config = dict(
    n_layer=9,
    moe_layers=[2, 3, 4, 5, 6, 7, 8],
    router_score='softmax',
    normalize_top_k=True,
    router_noise=0.3,
    lr_router=0.000542,
    norm='rmsnorm',
    lr=0.00279,
    beta1=0.95,
    batch_tokens=32768,
)
Below are experts of layer 5 (counted from 0) of a mixture-of-experts language model. Rows are named router (the router's row for the expert), gate (a neuron's input weights, with its number), up (a neuron's input weights, with its number) and show model dimensions 0-95. Each number is 128 + 32 x the weight over its row's rms, rounded and kept within 0 to 255. Numbers have three digits each.
After each expert's rows: "gets" lists some tokens that make up at least twice as much of what it gets as of all text. This comes from a sample of Wikipedia text that the model never trained on. Tokens count by the router's weight.

# expert 14
router:082092135189133089188172083130123091140102146159197111145119067180170138154155135142095118164112129137130112133115178172132084109115123126145130087094110153116175171209129133136169138109139062096137127168143118166135130147144094125143145102103167088122119136055175124065084097155173137078
gate0:114131209114112122142170131181124153174134112169137140156116129154120175165115147183178115147207123107158107089187103170137141179110203163085132145145148173137115125160140105101079095116110150099150105080132123114112132110169164112083109128110130083056125129079151105072124069186099126136
up0:097132175141150129158192109131151148179101103122132139144113122185130167157133146168121100118185121052118132126160103178095146159126188159115065164122149144114108117139169136114131079086114173085139060151137094145086101105151157082100105111097180100062156127089149127077145104167061119093
gate1:145138120104095141095181083157139142083158127107073116128094132045096148137120104104169148165151125126103149134122109139129172137138139081031169152139143091058124153175112137133105087133141138203097147183107119097097123098155134131049134125133146109072076125145133137103126148182114180187
up1:137137132158179166137138105146196149151138180138122075170105146142085069111182134093094121099110159103112142162120119119088117108168104113097119139108186154136147084165147205088161151152101112074146103178119128117135068154085097091162147151183128116148177096113127197163153200137131100115
gate2:150174114164129122134109129130093130158143141097094096134094098103093236105145156127125108142175125121191098196092155138169106097134110110074137118140143109055109117158184105133106100146111156168112136137128123074122121077096133143171090105111103177034098140103069152114136167155080119139
up2:131111090095116145115086181147139203124106177087131104130184151131123141086160177095065214127139149074110148111143102136168169091138130123126057153144174106175088125066143083131114194103146146139096184105133103110155075076133168116108114132173109166132136135147106114125113090105095147132
gets: ",", " |", ";", "),", " and", " –"

# expert 58
router:128117076144192125067150112153108170068119119131140141170103160158136090134118138087148086141073114141106156073154114077129153151089121138193101086116099152173182196147166063136130137127181165097120093155139120149146205136111110134151124190145075164159135093168137120144171103123107161129
gate0:147143115159135173115170116107100041079119105182107114142125071089151130139124092127152126133163134121165178096157171143164142098092092096100188156145094150144152129180156108109103044116108164101102160114164168127146091149153130137130093054100152142112135098130114096120197084150197160149
up0:102196115130131123086170093082134114092107108117093132147106106096117115107068147091140095129112125115140162120128127125179172166105116115144173068154136138125094138143151075122132088152069109118057146074151130131150152107143167153121204113129091117119122095195047119133145100210198154143
gate1:153180105126144132125126117130153156110177150107100059163097146150107106169112141138174132118153142125102169113097141133082067128102072163156178109112139044118138124199063123095118167136123106132131143094107133152096168125133161171160138143113034152194078128138068118127135136161070141164
up1:156105066184132143113149108132096158093086147121115119089123132113095141133116117089173095067117162106094126102114146077153116143112153115171185083155080111093133133155186090142068084071139100150067157122176114145110143136121177196134130106097139186135179117097045166143131142159132097153
gate2:130150102157135086106173099094089172114167142078143130150133126163057102144056132116133081056130163153060129152117129109131148163159194140160165144147117112119083135141153100159103102088143143107107105109112100082168129107167099197184104126114059101111132133088102096066117131078114133167
up2:138149101141187153087195153130134152115127163100123104175156138115063055156093164115094069143099146163052155156189113081124123077175193094162129136098089134156123151139148076147142104074114125118083126161118122084180148082165130171153120146150074104126109127125169109124122099132128120151
gets: " on", " On", "In", ".\n\n", " In", "On"

# expert 23
router:066153094118148073154136193207120141125156066119156174159131151082054109110082103144139162085166148147091097115110076211148133158132127135165148130143156106197106116150124118085130106089149146130124168139143118095147104116115109107129128079167142139089054123160090127089169098144121146149
gate0:156142141135161091163113165134158217133141142106129126129192091183123133133177110138099121126163118076093110131098152112128193109100135046098158102201155129127127125119124120131137186062102120131095104120079108075149119135142176108161128131142186138119166148110139084186136164058114082163
up0:183132164170134152205079112105085117141076134125142137045111164109175111152092159097117000140094095134126167163138141098109179120126139140124120143159115108130146131135108117095121147119127130154140163184102055118091138160150112167114129126087106098108169098144130146159165187128158123102
gate1:108125087098129146066156146119111141121177165122100102178166097092115177111062111105178187131149148165145121123135146162105037128179132175143149149175138051131090089119184105104172114138129122162144150118134111063136127136058143102130175151110131150095121162101122147071133157179092130135
up1:093139094082159085095126142190133113130165097115134159173152123089086109097122132118174184118166149102129162118087095156130057108183153135105133119064148142137088150132177177110128092141156122141106194135158125077163101096099108179101122093135155182123069177134056120108136114139090183144
gate2:097108133086132087136142135145129104125068113158208168120121113171108093152168150145120143136178114142119118125196120119100129139098153106138130153154128189160176151091095144159114070139103209133099097075116142126175129181255138166107120123168141139087122129146117130081081094121141139146
up2:081156077089218081163156126156111123117170084168167147206097129116076133119129095151134169097131109148096080111119082152104144148125084134156139177143125150170111076092090159075155095109143175109092132115095095140122062140143129108138132138180116178115100101118124078081139153098106176138
gets: " was", " is", " were", " are", " be", " had"

# expert 20
router:082108130084166104125063141083086145130082140141164150092169103134154122085191088168088135139100094112079108121173124098165065143096115133152080081096120176151157136094159165165092158142128090127157140143073066165141109135112071118117136099169149135120124087113106121171075130112145108053
gate0:185136129110122125103136132185180120111135158116088122132178128092049110137100121092135106073143173117130194151154165130073158097161155152103126117156109109124082136171122125128152101105208176190085209116169108103166116119149152138174133133104092105138149154167085138118118086163141128198
up0:158180131118109139140080181082151139093085099107143170134137085177134153136087095112135195185125163115116137152157163121125130088097132070099118126171123153068093152144123127123034122189126143129097064074158139157113190095110099121142174146125089200084104128161159127105119131137123098137
gate1:156151073131111125110139179163102115165174140136099110137103103125116140139082111096126185155138110046151103129111107132069128099119109169074153124107123098118090087167102137099080048148045174187130170147151182113101088127116120141126128137145045101151130136108124062133145146145138183146
up1:166137129151150111093117136083173154050128170127134166110167126174126105168151179095131155088116138140112170188140108159094148158171151117125138169099162155017153167131158143186046108130123152116050128135144133136119117162131152066107154166163144062137119108117129129150107124106150117135
gate2:158131226109087145090141135137134134129125051102115128131134165155105142169128110083118152091144171133139171127109133161081160140126146171111200122124118121134061112148088089092091107115165164134103144076196090109139143115171167090149145191131141154137147144162138088072086122085167143188
up2:156214106117115110186120124124128113157164133107156149142114065143142190120118088235117138118122115143183166132129149104100088122142094111129123110140128129107163164096134115139143137108142156199123150145135120163151191099071118130105114115055123171078144090122144108097097063169114050120
gets: "200", "201", "199", "′", " List", "202"

# expert 11
router:097102114121164138105082126043120127123081158156169139081162110123150110088185086144068115129100109126100084122158133093178092127120102120165062110082124163113143121117139138162119155135119094090174109157064083173095130148102070105134138084133176150116143084116150141182109155132146139036
gate0:203146152063095141173128079147170152131194154126091108144120106087113171143109094167165119191235146116095167176110147149097164146113127154114187151143100114093080110107142195115132121145085179128086168125147126125123070167109159117118128119137092124153121154165131136105116135150120094161
up0:158085119147130116149143112104140090079107159166133073138139193126121093139104118089172126123122117122188176116083136109118099154100091143117125119120100124100146066112122156121133086166158104136177157165152105101064116155155086120162202083115143049163191150187159133105191158096180154127
gate1:133202125125127112146134158116133083139137168150167138115165127159081132099100096072149120100194097179127100179139128128093172114131152174132150154117133040149127165183105169140137136143097147177136102126114193125146113165155149178105197162158114103119197162166162095187101115100137087129
up1:135135156086073130047124160133128129078069130146164134055136089128137152142118142097135153144103136080152181159110163124128181149122147126153096163154078150162151144141156146136044073114130118095138171097115168114111119107064162154140148116118121120083148185041133120107115130062164097149
gate2:133169159100148153121122105181165139160191111177081158140123108124123146189093151107190103168186146145167143129090203156150143133135128126062152126165127088125079042178126120074106112108155134138083176106119168092119159103081124106147154174129114132114090138148091162119121124105148119193
up2:094049208072118124145162118121107148135107035137124148161151168113090060114134127139159186131121078164102187136103110147156099168113093120146117117131096092118068063132129172137102124124172138134140116136163129135165091152100155144121132117122141115126130201153088074166133199128141157131
gets: "200", "199", " R", "201", " Sie", "198"

# expert 39
router:116136176144160080138116074046161117144104150095160194126138138129151119082158120128086092149138115125060132105180062110155131131100123129186124083146103197126132148116149168126144172126132074122157121161089081167134087133124078160140111153069175120136145094116188112108094146151129112055
gate0:153115131128088145091120157161078101098119105146108122173100090141131181126131159083122128111218139101183081108083161097135099097135134118100114181154157106205129117157120097101159147097113147128087177133155168144124167110163180126132147136149096197098170145133073133070169074179126114176
up0:143119070135127117116163145120104152116196189110193133118099116101188141174187140130131114152093147120110142185092142135112158068111133151122152172121141105142117090116096119085172185056102111092130122068126142083146154143097109145101083128137037145089141140085132119160099104065080119149
gate1:138164145119159119080107148196152101080137134094112149180160148133081107124109121123166130075153174137107152114111133167102081170168154123125128157116137120124127144150184151138154114133093140192117130091123158133142146071128125131084235141151115158102067145135122126060196163181167106195
up1:153090138111142155126117094104097106103113107173133133119121149144083150173094108173159109142086114089169152137119179106147080150077133137156144125066105118117176170133169068109122088107095073129199152155157085138159119082137158170183124163134169121148022068166132136165151149122126096110
gate2:101113146160138146136144130183096141101133130116072144160098083127120183180104140177143128164146145092189153138141191167146128133097172119046150133185122126117121098153140129151119160126111163177130177112141187061076138133135117143206118077132135097140144156116095141059120086167126104192
up2:124070116158183178126164144109141098113140148111111112143180140106122137143109106032117171077096084101160096170117143097121122144105078117172131146085165108142191125144147160063159099165116110133125121154084143127125052168138133131139146126127107114147197123119064069172107148087144193122
gets: ".", ",", " $", " of", "000", " to"

# expert 43
router:112135131142081191096173174108160141102182127062118123150102185170118154177085147067134158092156094174124118123177109103144139140116132116150101120202107107148124109162101143172156131156107124171174117163134131060107143121134192122104085107113078154113092104157065169159115130173175107154
gate0:132110151109065129111144099128201133168172135112096153100127108118143141143089152099159143120177117154073152112131130192130194121111147149047100083124100178183136075145158135069079119105148171149111079129110123163133144078151158139162103138129149161183183126109143144128162194123074151162
up0:158182112145100138162191137157208108134150107117141171121133085099148083107151134101123105112111127176118100132136137141098140148135120130128143093123151058212147062108154104125116178154113118156152111178077107107062177153163147131119072102168135166179133070117103058113114162170151160128
gate1:078116114104139099163170160125060108141064122135133145146094149124097122146156127123182125130136157134088149235110104119119138110099138199087116142146059125146095112165137121120136078107151139147079172113153129185185140149164156168133162103111142090089140117147105173071142117121157217148
up1:109085091136134160170119132127126124124098062104138175129137119132121124188153114058156107143084095081156080105114128085160104187117089088139091068120190119152128130120129113101103115106100129156160136119116120174098155115145185169149142084050194158065193115093112115130167184136143116135
gate2:158083089145118089152173131175195136106146093192114122085106141142134078152092153094209159150118141112118171133062107127137125168110141158132135130135133082137128101156115148138082085154146141121143115104154183173127130103129121175126103119027147156128107127131134161151193146195183087166
up2:125152158110127143139076097154120161195146112129180121183173115104145115107166081169104133160131130136150158130110129124150149189145092102115147069074178143095134110110159072097123153090161069093130158141149145120138082166111101110168212107209176110134126113078104126124096168089082143100
gets: "ed", "ing", " out", " over", " up", " used"

# expert 33
router:183104094150150113117116147126087124090079151113121183129073197092107188148096164108119143108203123099168142104135191107143117140091169165117133071175114074096184142144114104093111136139113169180133153091072142112102148127082175169116125138135160145123184104113166096132132181111086109160
gate0:194124153088105147105139178150208105181127109204115140136112099103121138089126114092164110138067141100119136109116186118152136148146148154124165157181150100110068092132168138060103097159101159123101140170131200128192170107116145104153121118140124168090167157135155117148149112160133167199
up0:156115117125096155076089124158168048148127164151161140190084199172157197087087102162144113096130122162147137121086184102124140177127129136172178149117133098179145142084170118175126158132141114154141129111070151136156129117127175098121147119139118170148182075139172164131181161139090157106
gate1:232112141111136173117127127163147107142151124095118176170147154083112123136150130172172143155149121210136099074130169174096141065121157105178122116123147076120125053100075162092147197146110153132064103101078151171113127142106087118161114141138144114141132149152145104125092165170139150138
up1:115137150122111151154139133083137170107109123139133146129087061059125078148144134117110144148087158059133094156157122092131111086132146105103115107177117115177165097147083207135148129141171171085115173099152069134149200095107189152128095071109199116103107173137123134142108135183162137158
gate2:144170117154092101109153119145143122129127107159093118105115114135139147218072185114102172156169131182168123128118116117130105093198180140083177094139145167186175158141099104110065027108073139148134099100123140134132168097139094102100094132124151154129142096094158134179141146132175092138
up2:123171074094158150166085098155150109166114101125111083113162140116160130143160054147108048161117113104066115164086144183108146116129070151107085139132160112116074106160137127078151176136141167173156129147073108128138147135057056088152150118179085095124096141160118117120157107150161123148
gets: "1", "2", "3", "6", "4", "0"

# expert 52
router:154086178082118142160147121168120129136105169084137106139103104171139114155162127105098166081093103153166150175173149084080152147118120158162135100177100102165103140100108156151137199047139150096108112102087137170088064122099135088098155124063163178091165159139142114116118128064087147143
gate0:167105170067103197125181131195173116085171129088114094143087121159124097172118146106153181119080150134119154155087121148084127124171142163131114131169139111082109166154107160113172125063107143148059089086139090140136115139106153074140173142086123100081165168160127162134103155127128161175
up0:120121087086101162126104056111181083116180082137153113111130098186121119145125142125136138062114152205104146123062097123148134159148066161148135155135146170080142159066084143139189115142153145091093125083099077186138143139115114091128171143087122127102114084136136121193108098136142180126
gate1:221129161122152102100176151160110151129124143056137158166147155106169159132153166159140126137122168100131185140143079124164139131106132185115090119159082053073153145120154079101092126092106130145133122140143136081126123118175140208125109150169069124154152121078098125060131136181150152144
up1:144125117125110135101139126147126127095143193143143169154195112145113112095149084067217179149098140043137170131081195128097108140114117098157170116127108083145104120161202073136151103122119119124117114125191164131152118066158116111139141137149165161131147122108113145114142059081096166172
gate2:125119124104138132101170076200115146113154105131101104148101121098051163119109177104132152201130138162192137107111105107152122120157090071054147185160117082096144099156131124150154118154151183106103178130134102094123125150143143163132087119127100073144052099123072100121088156191126147150
up2:116132184163187120167116161077144110112155113161112090115130167083118039084085114101133119159154145118098126139091102144124116119176165155108138105043122116106080090182124175086132101101080074166100065184160128141169121193153147120129132146145128095152154150167129127168114175145128156123
gets: " ", ",", " May", " August", " September", " March"

# expert 29
router:098102077148150163146080134063122111133095159144143166064165074163170096085165143173064130084072130095110117119114088090171133124147101091136087118106099201151157126092110143163152131149132087091193106143146094173097151151149087106160155090147157145133135104137164126108104138141102145054
gate0:152180165076149160116113102202138163080191126122074140134132153114097118125171102127192162213150180162134149143121156142124142096118133161123163122169126117157146096198174063127167104144125135155107162109146177097156122079178145170126154120151136093120099075170111132138132094152140100178
up0:120121132152081156118072141166135143143131130149103165111155113151158216092139127109102108174104140059105127104107143129101170180137127157132141154149166088166123154102148069118135172119127156115122192118101122184116194177120175136135076089055165188195156110118138088130139144081111085132
gate1:123156173085114133132128104122164137135205060154097097111097173140091151138124126098160188111142180161106112191115125125123110181079068151123147104121130150093088156132113092093105139106178142196105220118088152163159089159122131080122105130107137138172118132103140103080135122182132068124
up1:116138133235160159153106174105123162084089149109053166103102111149116134163184132121119131181136107156137106133134165164124174160126161120156185134162126084169165080166157131147132122083101161104174134102142126105116121138146139177054148118075161083114142118161111080107127105080183154151
gate2:096104114103088174097116072117104169123168169136094085166110112120127156187098106166202127098151123184170190096113140168161201164120123183114111151114104113149168133184158135103090108124145135184102139120136145149102170158125162157089092127091069152128112153122083114054161133110132108145
up2:152128121188139094153142133085111140135199179139176050111120150164172119073103136081116110119170183103128104116104124141151160116107120149113116041172137175061098177151171111162127088088116123094145094099172124112146137179068094169130105154137081112109144114118122125101116150164079161127
gets: " (", " de", "–", " Con", " Ar", " Mc"

# expert 2
router:084101152118174140150116151077156108102084167169100140092166100088130096129157098116108068164102085076112119110154100126188079112134077069149114155085050145127177161142135122116124156140100082104153145166094110136119081164097092169113097093123156090150153134127183121155112169111125146051
gate0:126135126099078134079199162131130164130157130102087156199112201154073161149153097116152142118177135088177117161096132171100146161095170155127134091164098128115072118132104188147176115132072152149123135137122098101109114144166107132154189154100129101130128209101127101075131136101174175162
up0:083111138190107098138072070144119098083139171156119105124113130068079120145164155040115069176134151103100107099136095133079073130129162089136117110123155170150149157196133140095138150120095142074104152163138136089093107133183135137115122125098139119163135075092117182147122120200172103143
gate1:159136156102099054138151155186155107142166159165112125122159106105093115169140180109136105112100074098163100107099132138106172127145140136098163109115169093128130136146055109103118048135066131121096144145106140076107062180115126130141181150171109092110144111160073117157148142103221100150
up1:108073148140106180070115060101138148110125130126152118158109154152115120125109119113129131114115213152137103155148223161122118145072165148121117153187173168149087132115190124123112132124211088113136140130153132141123178081185151139131098108119142113105119108068179160096064128119072126158
gate2:181174090087140162122126165153122114147159074071099089155104161121072183154120152130130169147157196077128122193132108137065098159108115151113154168125113083111082114132170116143145119117175166143099141142128187131139127110054094115179098139152153128142116134166087152131201121144134136196
up2:131161068063139095121191082128152146091102199183172169102113135150155136194160143157186156134130129175125176159152132135102156129088151111138122139127122170156108104110135102121084105087067087149147067092073133085136171116095083159114157126195084109096101142102119135152113102099141144121
gets: "_{", "^{", "-", "/", "–", "_"

# expert 26
router:160087157129158134097075128124089086110137089184072116086169187149152130113157211133106161160167122090153173163099158088107155164162146139125134185118069068121125081155131077123133143143094174093145154118126111133094095154106170116084102097154136091158145086152171163149149150107068110129
gate0:154117146107088127071124125162134199093151149114146128151112145130129192131095098065105151080198106118090121179122139136099119151126169149107183140123143093173108080113138113068148095111198081155094148194133148085138094138173129133132111150190102130150169104137181061133140182141110116148
up0:097141125153124143115111115147128149109100138067050091078107088103142110139119203145159092095126086097078090153122148165185089090168115115104094132080132076068128120145152125150132139135124175146132060107120137103193123173168103131083113147136100118152104152212122183061125128158130118106
gate1:125169079061147132092143115132142112095143202138124104152136159036123133148140119161121144164123165163140130126139166147141109106080158126143185103115093102172088104138150115093181080098079094106109153150121135116128097095117137109144138120152130154129084134076104140013047110105142161170
up1:162147110165146147125116082139121112090074065081138119113071159076110106126137139078170151133098133064140080168184121133154123131150119102061132134168112189066082148201137101178124144087096110126160113148110189122106089206125100091155150137137121155117147113157134166144131156149177144134
gate2:159108168126234130155143137173202113173191101147080111148124134146135099112095164124192101118151164101116130155147158155157147103109108136173124122125114081081115086227146138151125109104138121110139165079163162079140097122113053125100103157138077167145118147149115143106122125124130073144
up2:118111134089092112099102138135105117119103125107143144106167122120117195136156122157161168121173145114143159163052101115100086181128129151141118144178163149095123100090146144237122182108200103129088078172146108105113090129075121089163133194177106129101079156110147138143063153119149144112
gets: "201", "202", "200", "199", "198", "th"

# expert 62
router:110148074084152166118134153187108164107162155140110121118124076095104141165094129091082137087073127095161107156135168086064124115159150091057119154084105163127147098108074170062117147124043162142108144145160215109150168117145108173135141118152096126078133158107136160137089116123123132127
gate0:136153146168142145054133143129150135131111091166084186148159179168083120139134149157172119124166125134129199169073109148067067141146169162169139130140149106089144081152176176100110105143106153107037146147110118125123140180104155091114142112097095072119098190165126137104162168118108129144
up0:138114142149136108158149067136126121069138117079154148147093154098074076106131157026109156085148108133137101135127101125152140095121181146138077094114113161131091057125123123159217088083176172164151130150135142120191057152134158138117088152096120131146138111144128174111190147125121127158
gate1:178104099091156127127108139163155121109155162072133105194101131072129088111115159122145151109114071132135118115133119148155118091100143163168135115127156147110093063137096189096108165114101108155037093177156178075143069153062131167147089066102088158128160118149116153115094168137105163132
up1:098133155128067179132146097129126036164165132144130090179154127068173121123179132127115082100072128116092157101027131129146109103066094130171106132112109101148133151142105140073179161100151145141115138153103118122171094123138144130147102086110093154154168109106137148152102197093184115100
gate2:097053143134081124077184156104112131088119118104073147112070105157137150112130150107107158104126122162098102119135136137053160118112134129112132129128161146146134150144099102121102188073101202121173094064121132118169135058152136133097103240105124113090092178165149163142119128132091143129
up2:112133132172175138155168160159127129113191146150105091127142112150164119126139161105136176075123157104124156208201148117143212080163137144121123076097164155136097199199088140101154140107092069114179133126154154078151151177139125135146088191146147153139171143136135119125109093136126152124
gets: " T", " B", " P", " K", " G", " L"

# expert 5
router:111150109119190130139191096106137115158137160095163124151081168125118157089102159145117097123139119184089199148133075184127134151142175189139190107124107155108085142119164161160166101093133114150123137109148135106141070162152165085186075114094127121145125155143104187065135082135141057139
gate0:114122073137069166147145079189097159157123178091158127097069108138065212149147128146151183157140126167153198130108150145138201134146164100099131222136125130128124131098109125125142132077186126152134182116131104114158152133143135108122153130096102140108096181112143137113167100082097155143
up0:138139089107177137175149146132129093118130150111137141179063139177150153110145196148152144152127142166072160147083090166100146158123109195180162077135149128144107156158090172126108099138119071168178059088151100142124132107106124118083060177170135139158099180115133178081161141137135150135
gate1:136108192145053162121109062133208171129153068142098141130101097100133141141154119067132158185140167096106150142130179163146125147156107123138141134118150131132154130150147171078123189126128159083157140153163142135180109104121153088147089131177123103148121197122129085093216166162120152137
up1:125064152073122130106106150119117111069149125187110083090112107166150126100178140177177119107105115071143053131043121067121154114152116074123141134106101139099149136085096125161113143181116117145121109130074104124101185081131121163127092107095117145105183104130076107195148103158086139133
gate2:109144115148123089115122125112178147127184068199099110137104155106161152126101203101142070140113216125169158169133099160145110176141138145099113127126129076098080106185165085104174092122110141146113104146192110089121139114164124108142117175166083091134108175167102132056134141157134100139
up2:119171111121081089177158091123173164093135106116194118128149113132121132137137139134092135120081160128147125173114113156150153052169114140079119102099144145127125142170164134146179120122140067125109080098212136057096136132177097149210109111104144099183106176103176134092112156067113115128
gets: " and", ",", ".", " but", " or", " to"

# expert 21
router:101111125185166194093076159124090133079145157177113108064115139107117122130113134093099130060075103132083125146134101102093121194171100117109078148111138113060092107094105176068138158150139163168152117112107116095180098095139108138117121105139138095139071124168162142108163162168073090106
gate0:126164128156144182137070103134107171094139136112118188141121098118102157139144103153145123179132130072096148111124151097109117094164168112095155070193138145153180102178123148119141144153102183109143202170181129130070164114136150138141132157033189137086139128106167110085091098162106160148
up0:066061110090122139137125115106131082182160143111104099107121111115105081123156105118130126128129155061185127167210151111099164036113117122113093142144086100117181120177114146150135146153120178104110185178145135104145133153116097128155103064152118162140136120052112107138138101079071154143
gate1:124117141080092126138072184159157123142127142142129169181131128136097197114120133124193125129181137077132144158161149111087129168133156153103110147150173103126074164091161114166085136104193183131120126123114116085171109120190151040141078088124137145145129131128134154083207102106102177147
up1:083124114088159183118072112174157126106111199155153131115094061054097159133125119107163141105136115070116112122135143077024150158163176107098090140103140128086148123098063156094135141085119164157110120167166159133140103137146112090117129115190162120123121102109153163136168186104111127131
gate2:176149162134163118145105133178160175092166148155121148098146116141124147115091126075102168135132170147118106120169128125089160152180086101093175125118176187086105139155161115093102141115088110064113148089135130159196089134115198123095121106115083127174158140095122121120194106196189171161
up2:107178090163156196074085146126135146121115103105162134091125102108150096103143113133121098070087135105092142148147113151137119129169114129114110038106152142068105105075159160146131108170140182158137132136091130165110090063158104123119071162121147116149047147097176067131121125166061105107
gets: " \"", " (", " W", " t", " w", " d"

# expert 6
router:103087192092121164114140117088085189135132134082144119131116182133180129096104125137135144097155116109092096162084113137151111093128154152175162128156128111074128097158090083156125165116114121104179084106114113146177067172138115181115094180186104130173105112127101211158175102191112103116
gate0:163082121131138088014145142147173122111146161117131141137093184125115075084100145120119124073159101092095197171156174135109089077141160180117173136158142120125137121124149097159114133049107160104130136163093079092191136157146145172197136159135102106092117163134106112140144139132153128134
up0:115124127164139112029080151118147109104109135121168129121117179169126149125075177102113161086116086141156106178163089139085134068160089146144139143192113096142127124143131092124110198067184099121134100169137108172140087171144124172091137125157134097157131188129113153189113132161176162100
gate1:152094201141128156106169107178135070156170109141139125151163136120127105128132154155192112131172167179093062117069130121128155161123157164104168180140140092151135105152114086136096095074136153136141141124098200091176114118113156176095169093140116107094149085136087200138108131167104168171
up1:167091116098213128152153162115129095057119160189149176100124138183094090093087165111126088167103137120148128175135122105151118152133179074108190171139071116078122092102172105087142112138109149125101111157171147147119068147087137119103106134200109143108183147154124152082148115136095139129
gate2:126113151092153122099121114150165162073141187049168096086123140166139146155134146136183155103134148104118133194064143183114140084150130122120165099143135125091087104136134104141048138065118141127147093155118120127116099202155094183099109120170098091158106088136098147137130044155095107138
up2:115100148140142185152166122080145155111169146066141126106150127139154151142120150119134103101173093092137121177137125156086099088208078139131121137183163123107168131150098142081123126120078115102163056171138159163085072197157109197090088160167126125157152148089106173149147121177105124098
gets: " other", " two", " and", " such", " some", " many"

# expert 30
router:136118116057133134123133115136134095144109089192112097149111136091133136105143140123125102079186077153129095065090132157124127198130147109138185129108155132146103106147092108153088163146160153093128118099107125105182193061210120120175141151108141079136137132105200123130061188145177150138
gate0:150140124139097131181077115187134129151117126134143160106055146143172162129125110162097172174195192164184167136133157186142107124115158151112121120141062103050121130051157160166142157167124139132146136135167089132099152186137143115114146182178132140093177110078114096118124103153095124125
up0:093131108105180136056114167074066131067137158094149079091175159101114166080099142113179141084079129085171114103152136083134075111141096121143109128146185160122132139167111110145166082109155089151086112161073152156134085091111116166135146115080119156165104159139099159160156186158139115118
gate1:145158089116127118047152147148112081124131082129159154118124139122070173125129150144156135104112111123137161069130162153097181151127099188138192103119170143183062135180166127124079120047137165102141081171122119135143137135161117115187137158092133138094152176079146191084099164116143137148
up1:176095111121095144206157185143104130146137160169125097124111106090105141169141097146117091152090144080151128135084170180112084114118125123122095141127099103145119094110129057099093139164061136114102155102188077185096146079102053138167140138094160078126103135152132098161183117173114166147
gate2:164144105086135146110157158146113043174095158108085177142137133075145118116091102119089097051155102126105136135172136128155189088160178124111122113133072134119119108043117163127129101104144160103086120134101141006143141143159127113201154136108126127136154134115152159123150161166114146122
up2:153121079058147144083095156186109127131143130115204101116148101160125186132112081126138191098135122152099132088160157159137141148085135179075142070129138129153147174151148177121182139075173080115118080121112156105136147101131116148175148115112118122137086171065150178042136109128137135115
gets: " a", " an", " A", " one", "A", " American"

# expert 25
router:130153090166191138157146064116133119161130132084101124143103185106147129147164121144068138149176121128091136132167099160133140076080069127124129100116072122109173156134088130087193163099198122155185147171102119146108091149111115159163067121108116154152166123100198081131133137144095177086
gate0:160091152132140141098127167145145143119126088122118095102097133116086150165128167090218140081146101125157162180138139113067135160101165163160161145174095130110110055132118154108118113151089187198089167169147166063105118111137115118115105171137152124082106093190100129079134090112160155180
up0:174108121098108141107164149112132144143122124114157134128139156189163169133041132155139104088126083106113186054127120124090109100143074112118111166117146084099125160129137135158122134147167089175129144104123057179152169119174157133077164129046085096112126180131110175096165061108116092117
gate1:193174140128140135091204172160117109124158076130096077115117097117068157151123167090128095175118146139102161151136135172115147112110129160119144158160178123109130150127051133073127059121118158174110153151168124131135156127138148110178170185054125094129081180143117164104125116125171118186
up1:120140175147138096135205176090132134105082072145124143149125165095114154141178120156169156103111087148130140127093108168177146164096075129095094060126103097114123104121172156095159083098170064162118150165112147099123105118172112139080139115149139070163169138103128085156190167099191158133
gate2:151111080160100171170053196136125159090144104137100130083146137151102154197091136145182145132144100124162210193132100149098146148163144085113158135141189142132110122122092060105127092116115130139114092087145169142131105077106120123190131134151136093144093118178148129083170106173105155167
up2:115124139099123109154206137176143117134151164195122088072117171125126160127179096148136179153094120152083133171125175103122129069084081115138127069105139130170150120153147142129120142154091068090100135074174123059168102143090125152135130195116073068135127171120135079122144166095130140149
gets: "2", "5", "1", "4", "3", "8"

# expert 17
router:107079120200130091167176154120057077149152112103137075120089075119161143140138092152171070170123122171111143093112122131088073140128146128150122111078108144163157140132136143189155147167127070095132127180150125158098104158201071086159152102099101080120138102123139181135152099157143125093
gate0:118152161105154113138114156125092146149202091097136105123101119176090193146089153135170134137151127126151124080097102174070108142136194179065121096153089109146107117125145093185134099134092191182141114192133157131185148115127145122146175095067115106140107152137048162148147130097116116164
up0:117169086117164092180186170151088152173117122169175091144114123150107124140135165141082093122104077143103143119081162178132113126131117159086038083062102116135126149145075091149132096157096131161103154155186144114143091183091117095155202147104122106152106154121149128144132200116137154107
gate1:095114198147135149125157129177113111116131135105114132104107099173121156174118147141170103115122156137156096146068123168190144119102150134061129134116143114091112069128125098063164078079127095152116207083161132093119154108138126124104119153133076145074082147121181135181126053111127190177
up1:124086082106106123135148164141135118155122162063083159117098114111150120135101159156120127187118183160130037091135072113176105143125190118147193164121102077143209066114174176103148072161150110110135144129137123117163103190130125123110159121128156139106138181149165160153151118187124130132
gate2:118086123156080113165151159139114139139204156131110130145103098104052173148117106106177178116180133198114162092160106189142169168140138138085184151130188139131106092064122106152129125159128131155121147136132173153115204146160141138162137143137162117118097106197156184134111086139116084155
up2:123164145069157114024130152132169140107162127095081098137147164140145212153117091205141086077099153159146098107140122106073126163152150153158081157152102109176140118144091126130128106108140132161109076099072142116168118067130144072079127139153113149149117092121075151141123099149139084142
gets: " |", ";", " |\n", ")", ");", " –"